Below are experts of layer 5 (counted from 0) of a mixture-of-experts language model. Rows are named router (the router's row for the expert), gate (a neuron's input weights, with its number), up (a neuron's input weights, with its number) and show model dimensions 0-127. Each number is 500 + 25 x the weight over its row's rms, rounded and kept within 0 to 999. Numbers have three digits each.
Before each expert's rows: "comes after" lists some tokens at least twice as common just before its tokens as in all text; "gets" lists some tokens that make up at least twice as much of what it gets as of all text. This comes from a sample of Wikipedia text that the model never trained on. Tokens count by the router's weight.

# expert 13
comes after: " ", " |", "–", "|", "1", " ("
gets: " ", "1", "2", "0", "3", "4"
router:517493490484504498498466488482530499518539483525478455521477489530491477487471500425526484487537484492515452510468509466463518513493511463529461510473476496476470509479483488524531523473495496486499525471462500488546490504507528502489469485474455543489472483530486497498472521496520508473460449471515496488518519470520551528544470535505493531535539526473506520513497500492518549497456
gate33:499486468477536500513464504487478451487493483537475512492504468473486493536497504518483481539484477524504457475555499516488509499479489499495499523479471521515474516506502500500459470488491509470471469495513494487454519481488514544441492504509496482510504517520508504478459494502511439450482471476502513523507496601521525492516498498466468529525430527484484485493512484494474456525491
up33:511503492467457470488491495488514452508533464492443488508503519493490487496519495516541523529526506542527471503504530500536521520496498474495451448537489495517513536489516504519515467524512477494488484477542514510523477494510441498520508449488468449512435536511494486506498508455522478491487488468500505486463496523495548472503471496501538506531468486495431497505514481502505489476454
gate34:500504510523483505529523483485555471525501467462520494494507490485504485487507480515471503512501521508490487481475473512543497480454466538469547507471508504500481434513463545508550519475504541481478453487493484500571501475481476502551528469522479495497499511478545503468485474536519489496499510515559492492527443526470525521504514480507499505500519498542503468523514472495531510463494
up34:526516484488500485494478494510515506504492515482480528446479517511484506508468476489506452467475492493513484509515497545503477486488462533540506495507502497548480506506500514486437507503491543436505458476491480490498467513489506523503504521519498533551530485501472521454511511486513468449500448459494484513508467460524461491516507506500487450511490510505516484553488450539481504539562
gate35:488493530527506498483484493471459493512479450525493467497493531514513491482543480478510482468515493551508519536468547494475523484494496475507474484480484512480540494510529524493501504516455503534473523461527500490515464485454522456522495539494538509510517481461508518466499471537505453525409495525504494514505515538489501477517553485502506491487514474498518532527513453532490482528515
up35:467532525495450486495502496479498508485472483481491505485457494481473516497540528513478506449523501500465498507482501520507512470526495470485534534522537509482521473485554496465516501496489479471510486488528448544532491521440523492529472508518565467488521498507479482486503503470517515488500529494496484481429468502473482519530532514487520495488500509489491521454540554486536514547528
gate36:504483480472445513498549487500472454494550505525481504456516521503483510487476506475505511511477450501484530516501555533475498482506497512482490477473524532513470494509481531526497488506480502480498497488556530526552475499492444503497487520494529500541464520495507514534525472508544451482442483513532487492511501501481516514439484507535518485506539522465530509501520516461545515491504
up36:508512467514496502519531475471520508494497497476503492456471516491485490505487473517536542471494461525537452494456507506519517520518490525544526499507501457485531465490512498498460513479494504530506476506526527546501558482511511474464499523488492474549494490514447517507509528477505547489511482490537474453431529469558472495501488487526491509477543487548476508503505529523519506480504

# expert 3
comes after: " of", ".", " in", " the", "\n\n", " to"
gets: " the", "\n\n", " a", " The", "==", " A"
router:482526467488497503492501475496479525550520458482512485450523526433494517497490502471501523497497535507524493532504510505454492574493522525498497461510506475496550490534513547544469451496462532516513537492524501533507514518526484506523526495493501515508494505519500468476487553519488482508544502497515501520465478566499478515459462523528486486497490491484487517521463535481481491521478
gate17:509453452515503508516478515524474472514520489493492525511507492483510506523485495543499532515529502482522489486514498509471536536480495484513494458465479480471525504531501548562443494482480526443498465469490524509541507503510482493481492512514468493521489538530488492478496511479521512486487485503474486542523451509527529555496482448514529501495491511514510434446514500524532506491448
up17:547433505480488443549482493482534517522503480483497496489516479502483513480448485527511520495469480476512486430507521519533534563498483489447483502499509476502497523489445508495527495462548471470499537503512521498533478474534474499486517507517456535487486504512485502471532500499521506511507504493517483489492472509522503507475518511520542500499511502529510449518532505499442498467468
gate18:450526480475513488465496521515483486525515543515492449530538479454501493524504470508504509481546517516526471499530488491453535491503521498506485527508487519517518510504523518507508477493487533474520482480463464527520486542487477515527464457495480463515496514530538510522511550524489487514466506517515518537505500539496518550505499520475494541564538537507541500462499469496453491481475
up18:454471495510478524483488491539500542526513472531497499525471492491522533487484503492486531514491491538509505472511471530495509474550490489459475468486468512504511525499517491559466520533516501540496477493548491491500518533498488482528485466495492454455521489507493475559495489500501497479541533539515445431495487528508474493490444532526537488529498514465503536487512531520515506517509
gate19:462483500477489547513486488479483515535488493527554497479525520437488504523484538501486473509496523502491470500510482496512464500550486489569524530519490491499523474472506529482516547511513502499530524496499478428511467512490456504516490508533509448488508526492542487489514518488438508459520552517451490546508470511468486481463513471504507504525485520517518485514499516491485510483524
up19:531470514484481442496477530523536527502484511484507510501461478483524478536503511532519533499479511528506525506471482501502497501481468455480476508498489526530546497513487490501532519538494482439540505493444498535474465516540478523516428521489498469522516495495463506526501501530504494457532512487480440497507497483519475475519511538510505454501455498494484495508506538462450487485484
gate20:505504501426510541538489512516478511507486514519494493530492471531574496520465457522517457505486511497547479471516521513502486482483548493533513479507487522519519502528496499501492525505507522532547484497525529504541509492512525541483492463475487525496496553487496536513521487499540511510512527511535508505512466490483513520468524492489514516478516590441487492482519518474504490468482
up20:509482481485510511511522486498535493558506472550527523528516456474501466485499527502507439487517501506525501500506500512498526494485538494500481467502480484486537468551493463477486508476474495500524493494490521497504498455504502526490480500535456475521525533493525515494478465534459429539480542494478534530517534505454506535485512482525513488508422509514546473498485495480521528503490

# expert 1
comes after: "\n", "0", ")", "3", "\n\n", "4"
gets: " |", ".", "-", "|", ";", "–"
router:488529498477464510512519495476519490530519514489489521505475503515523518484483473481469526500527523520510550568524497468485536453496466491510483507507516481524593464504540521476536525480508484497526502467545475495558526497475512492477519526486547511521472487484463528477515505518501502483468530483505492472482484480530488476546512451501467518493505504496491481523551517512510500462512
gate23:486555432507480477520501515501470502500484493519492473535506487461493495536514477471462518528567488473495462501515504507483498509481475503541484487538476507513432517514472536507543509508512495505459506516498527489491464494520521507492488494511515466525462520496505519507486499519555542514553487467486460476469502494529514464478456508503483514502496498502465517472540460502457494485542
up23:497476504450500512492494529467535507520494457508455478544456516511469476523469479480519510519538528452539484502488517496485475524475497462475496491555474491483465509512515524491521493514515534525510549486518522473534519469500506513514500519536479516509525476496522481473518497542522548492567524471467512486489518461525462447487467515478500504498520468494486501480526486486509472540482
gate24:466463452468501508525522509496547503489520479538507498532509508493520500500465503494505555506540525501500517508551514501459519472474483467561561477478526470533480507495554501496518482479507538494473550523496534520485515498513505547508492534515483507517541500543442506473482495494549491501467502532491536500513515513453493459525529509494496536505493481537514502504507504489494477487503
up24:500541505501446504523511510499518506509442574512493492479506486472476508560503518530552490501506477551483490525504506505472503521509499494497468470522502523486528524476518467528563480490540526458457496460469509505497469500428488521495494526489493500528459501513476519513524497505534511511517467504478474518493525481492510478489528472450510498474491513460514541478525512525496496521518
gate25:444514477552513502558517483486493473486527463466526511458507463502489506486484515503500492471471472524497444448497510532463572500455485477507523479493530504527484476507463506447484520468472487518459485528490502497490531531548544478518478501505540486483495514475543522451481503486512499522465489516523492517492461512504458499493490486500463497473525498498508520498494494501530510498498
up25:484531496486500498464495502506499496468539484513514521495496511477537532494505479491529485509516518543536483467468502457457507470521542475517525499484489531487465505485498508490509499546491466540499520475487449557523495471501521481486516505512548514436442481483530467519485525470502461439508533473513498482467493514505484495537517479553519522490486486502518535495480478470467505472475
gate26:515466501474484494465535475510486509497470503504527497474455496473533550533511489534512483522480474524514524487524481500481512498507505503481519468515485536516521503499461480490506535510500469503483470481506465496554502503470448489506495491499477517520495565478536512489426513454558532512514469487525513530516454520471489499496540488500467455529501545498503491448522478520489470503483
up26:471463532486505456456556491494490528501508495478508493479511487475523514492465498568454512500515469506507525503480509520487523508495499526493495536489507553529506522519465500517506512499476516536483498498513490462519504545480429471484521484484484448553453526490506488501519479513510490502480497443478500522555487472505504482510539506537456497543496525468531534476497499492523514481505

# expert 6
comes after: "-", ":", " the", " of", "\n\n", "|"
gets: " M", " (", " C", " T", " K", " F"
router:483486522480472455480522532507480525508503495499507500503492508560471514491475501537495473513504524544526505483461513473544534463470508520484492495478470475518522510505509490492495519549454504492454545500474474496492456499530465498511556560501531506493494527481486470511472479445516504488515473474534491494553543486522498506490505502466531510488499516469474543500465477548505520516531
gate1:478493521492505505534501495510456447565497478444505511506487541506467490515463507521499491495506450515482478497533502479457493542527510484512479473496480516485498479511533488483504517531468498512491531469504493560488462495489536475504465532513548539485494552497513516497517500470526491499526489501564455473486500464469472532496525535513514460496486492487500537522515500546508517477526
up1:485492559457505491523473436524485525524489517508503490495484547450537522545481496474460506522502468491512456493517484508489525547531519526480517509524465553513494490483482476510480512529503503542488529481456515488498483510516467460533522474453495520493499473514470512505512534486544499505518519459535481500451510526450499493488535515492475474479450495485501523501513485496516500523519
gate2:508494486535503463505520541519513497493455488510458567488491503502486452542473509488528528501513480532485519493514500507478481475538515548519495494521507539503474492492489471528488514486498471539450507501542540537507480531476453498525491462511475510499478518501541505472489493473455471502493479480516513527530518497521526551541484509522534482527511483468528521525513460492469497479444
up2:532463489503475499462486491510497466473484519505496545543496473505494516497499465477479518462472466489489525508507488510515528472514537487490492477497507538532547527500503526457482536469445531470532501514501530496492489519539467537504485522513503470473510480463527466533481546484519529470490499494498465497531501561536505535443483499493518509515504559461512518498489484454527492511484
gate3:468472526499536551531526485484489510538466462497492476487504552488473538488475512496531501460496460515516535545524503548503438541499482527535510469518512519540513502482470495477507485534523478472535483472503542483508470516500470500560509498470475533510483486497460492523499473488521497491476512459485512488470494500447494509477505480482486516527483475537524502510532513498512552496502
up3:482500474490469485482477469505518496537479479479516459495496483476484501522421521545474498462509499516513531469506506555491486536456486503520473523500495479475516520527462540493470516508485526540502505468464441495491480493540444527475472463524520516506522509478503486455508546468495513494504482520497478533510497507506508522529520511507464491531497500465499526491473513457496451521533
gate4:438464516520490474511551516506506483458540503483513474486492508482468488497498503489470510527473499517476533488543514558500559494509533497537522485512534448494491510494499508511505525507528541537482499502455527475534478501530535475488544561522456514501465501480532453470491504497484484497489452475482524502510483527521482516493523512476467537493472504491530471520462512493490498485503
up4:483492462481504501469509501467473487549467472465438499483477499481477507491453536495509481526519484497510499487497497537524499532500500459488471466504463471510532522512546504498505522458519469506484493535536531507452505478512509501463531474470525486469485500458475474487530514527547488468506509495464476538512473498524490466491478549523540451504500477513443483490514504504462487516514

# expert 8
comes after: ",", "1", "s", "ed", "96", "97"
gets: ",", " and", " that", " as", "9", " for"
router:526523496543514541510456527479553506496522481532487493522483499479523470494478490507518507508572487488481453452534474524501543489487483475541498559508515483499486531512466516528502450487493545484545529480531531486522474488482519503503482491521508486499519503487493447535506521512507435507482524475464479514499497484497452484505483532520483487509504533510503520473507523547505505502538
gate35:485519496495534532520503459495497479464513437507480491518544482527506530507490513494516494491539517488498485464496479485467495500512506540513484493492552523506488485537489448534473515535553490523522550504509531526476541486493513539484509469512500524493506485549511508503513510472465462509521472495516465545521515510458516469516480445483472491462492578468521503511481510506495479504520
up35:516530510514465475479511481472475533494490518515537521509457525503495474520487485527489489502499440519534520493490528484529502511508504445453517515567478514529486518466489518461461534486484516496527505515505492465510491515537496450487511494465496494478476508469441501491478483467504528496502480469471536509511510535521465539496470538487480470470505471510528520447498526488475446480494
gate36:529522494500533479515493471482531520524497530535502469508470499472496514490494485520562470502523468502513504532515474493529527492495509505502469504488484522496472481487463520460483472511475472482543493485516527501497508486472506490511517483530527527469530530495500500457537481476482525526446519513500491499545535527433508537519512436544512524488488561468536492521496522504550494501458
up36:514488534506519460510493482501496524496495512561500524512498472438445489496475493511482497486524477459477507487515495468495527512505534529564513525483498564497514499502490470446476472493474528506490518542520510505466520513534502472472487501519508471473503483503499499478509465475485535489525556513471547453504491476501471472498482526479544495517499502485536505511490479485574527486506
gate37:509495515510494473497535484500524505506518524537481430523494491487501477485501526469515515513522518508497526462518499508477535501475487525460492509498508540507480506531474457465474523538509508490493497489513502555495460428503507564523509529518491478489555519527488501533475461484482489503499474525505496503535515461448549452500496504510520510519496529446495466488469523523508515543520
up37:519506471511517492516483472458554519447508482456500529529545493524502527533501514522526498470495464496463469474507497535502504495459483531450481488512511511494489524444499484518477502526482463496514476519514481511545583494524467540467487511500507486523530498492502510469501520550466495536507497459520480490522511471494515487479487490492498512489524490506491541546510527518563508501509
gate38:517515520524492524507513520539498483508546447521503475518508507464506467483512545579525523517493499462491477481504498522510493478461531502535487470491514497481493470517511538469475525476453489504505496470537523578497538506533486468493468500510511495476467504542547511522497498469471456465493527507488489486536516473489469507522497515489491520511512517534502496490490486493433510469515
up38:480481489460535502497513503486463507476474536499525505455501492523503445524506489432502491489519502515475528515516516491488472481496498473511493540491484504521472499523493486526497523534514511484476521578444519478484475503485552518562532457499469478535560483518470464494473470505518540522469511500458492505483502533472557502490512538508510495505490480518504530512495494491519524510497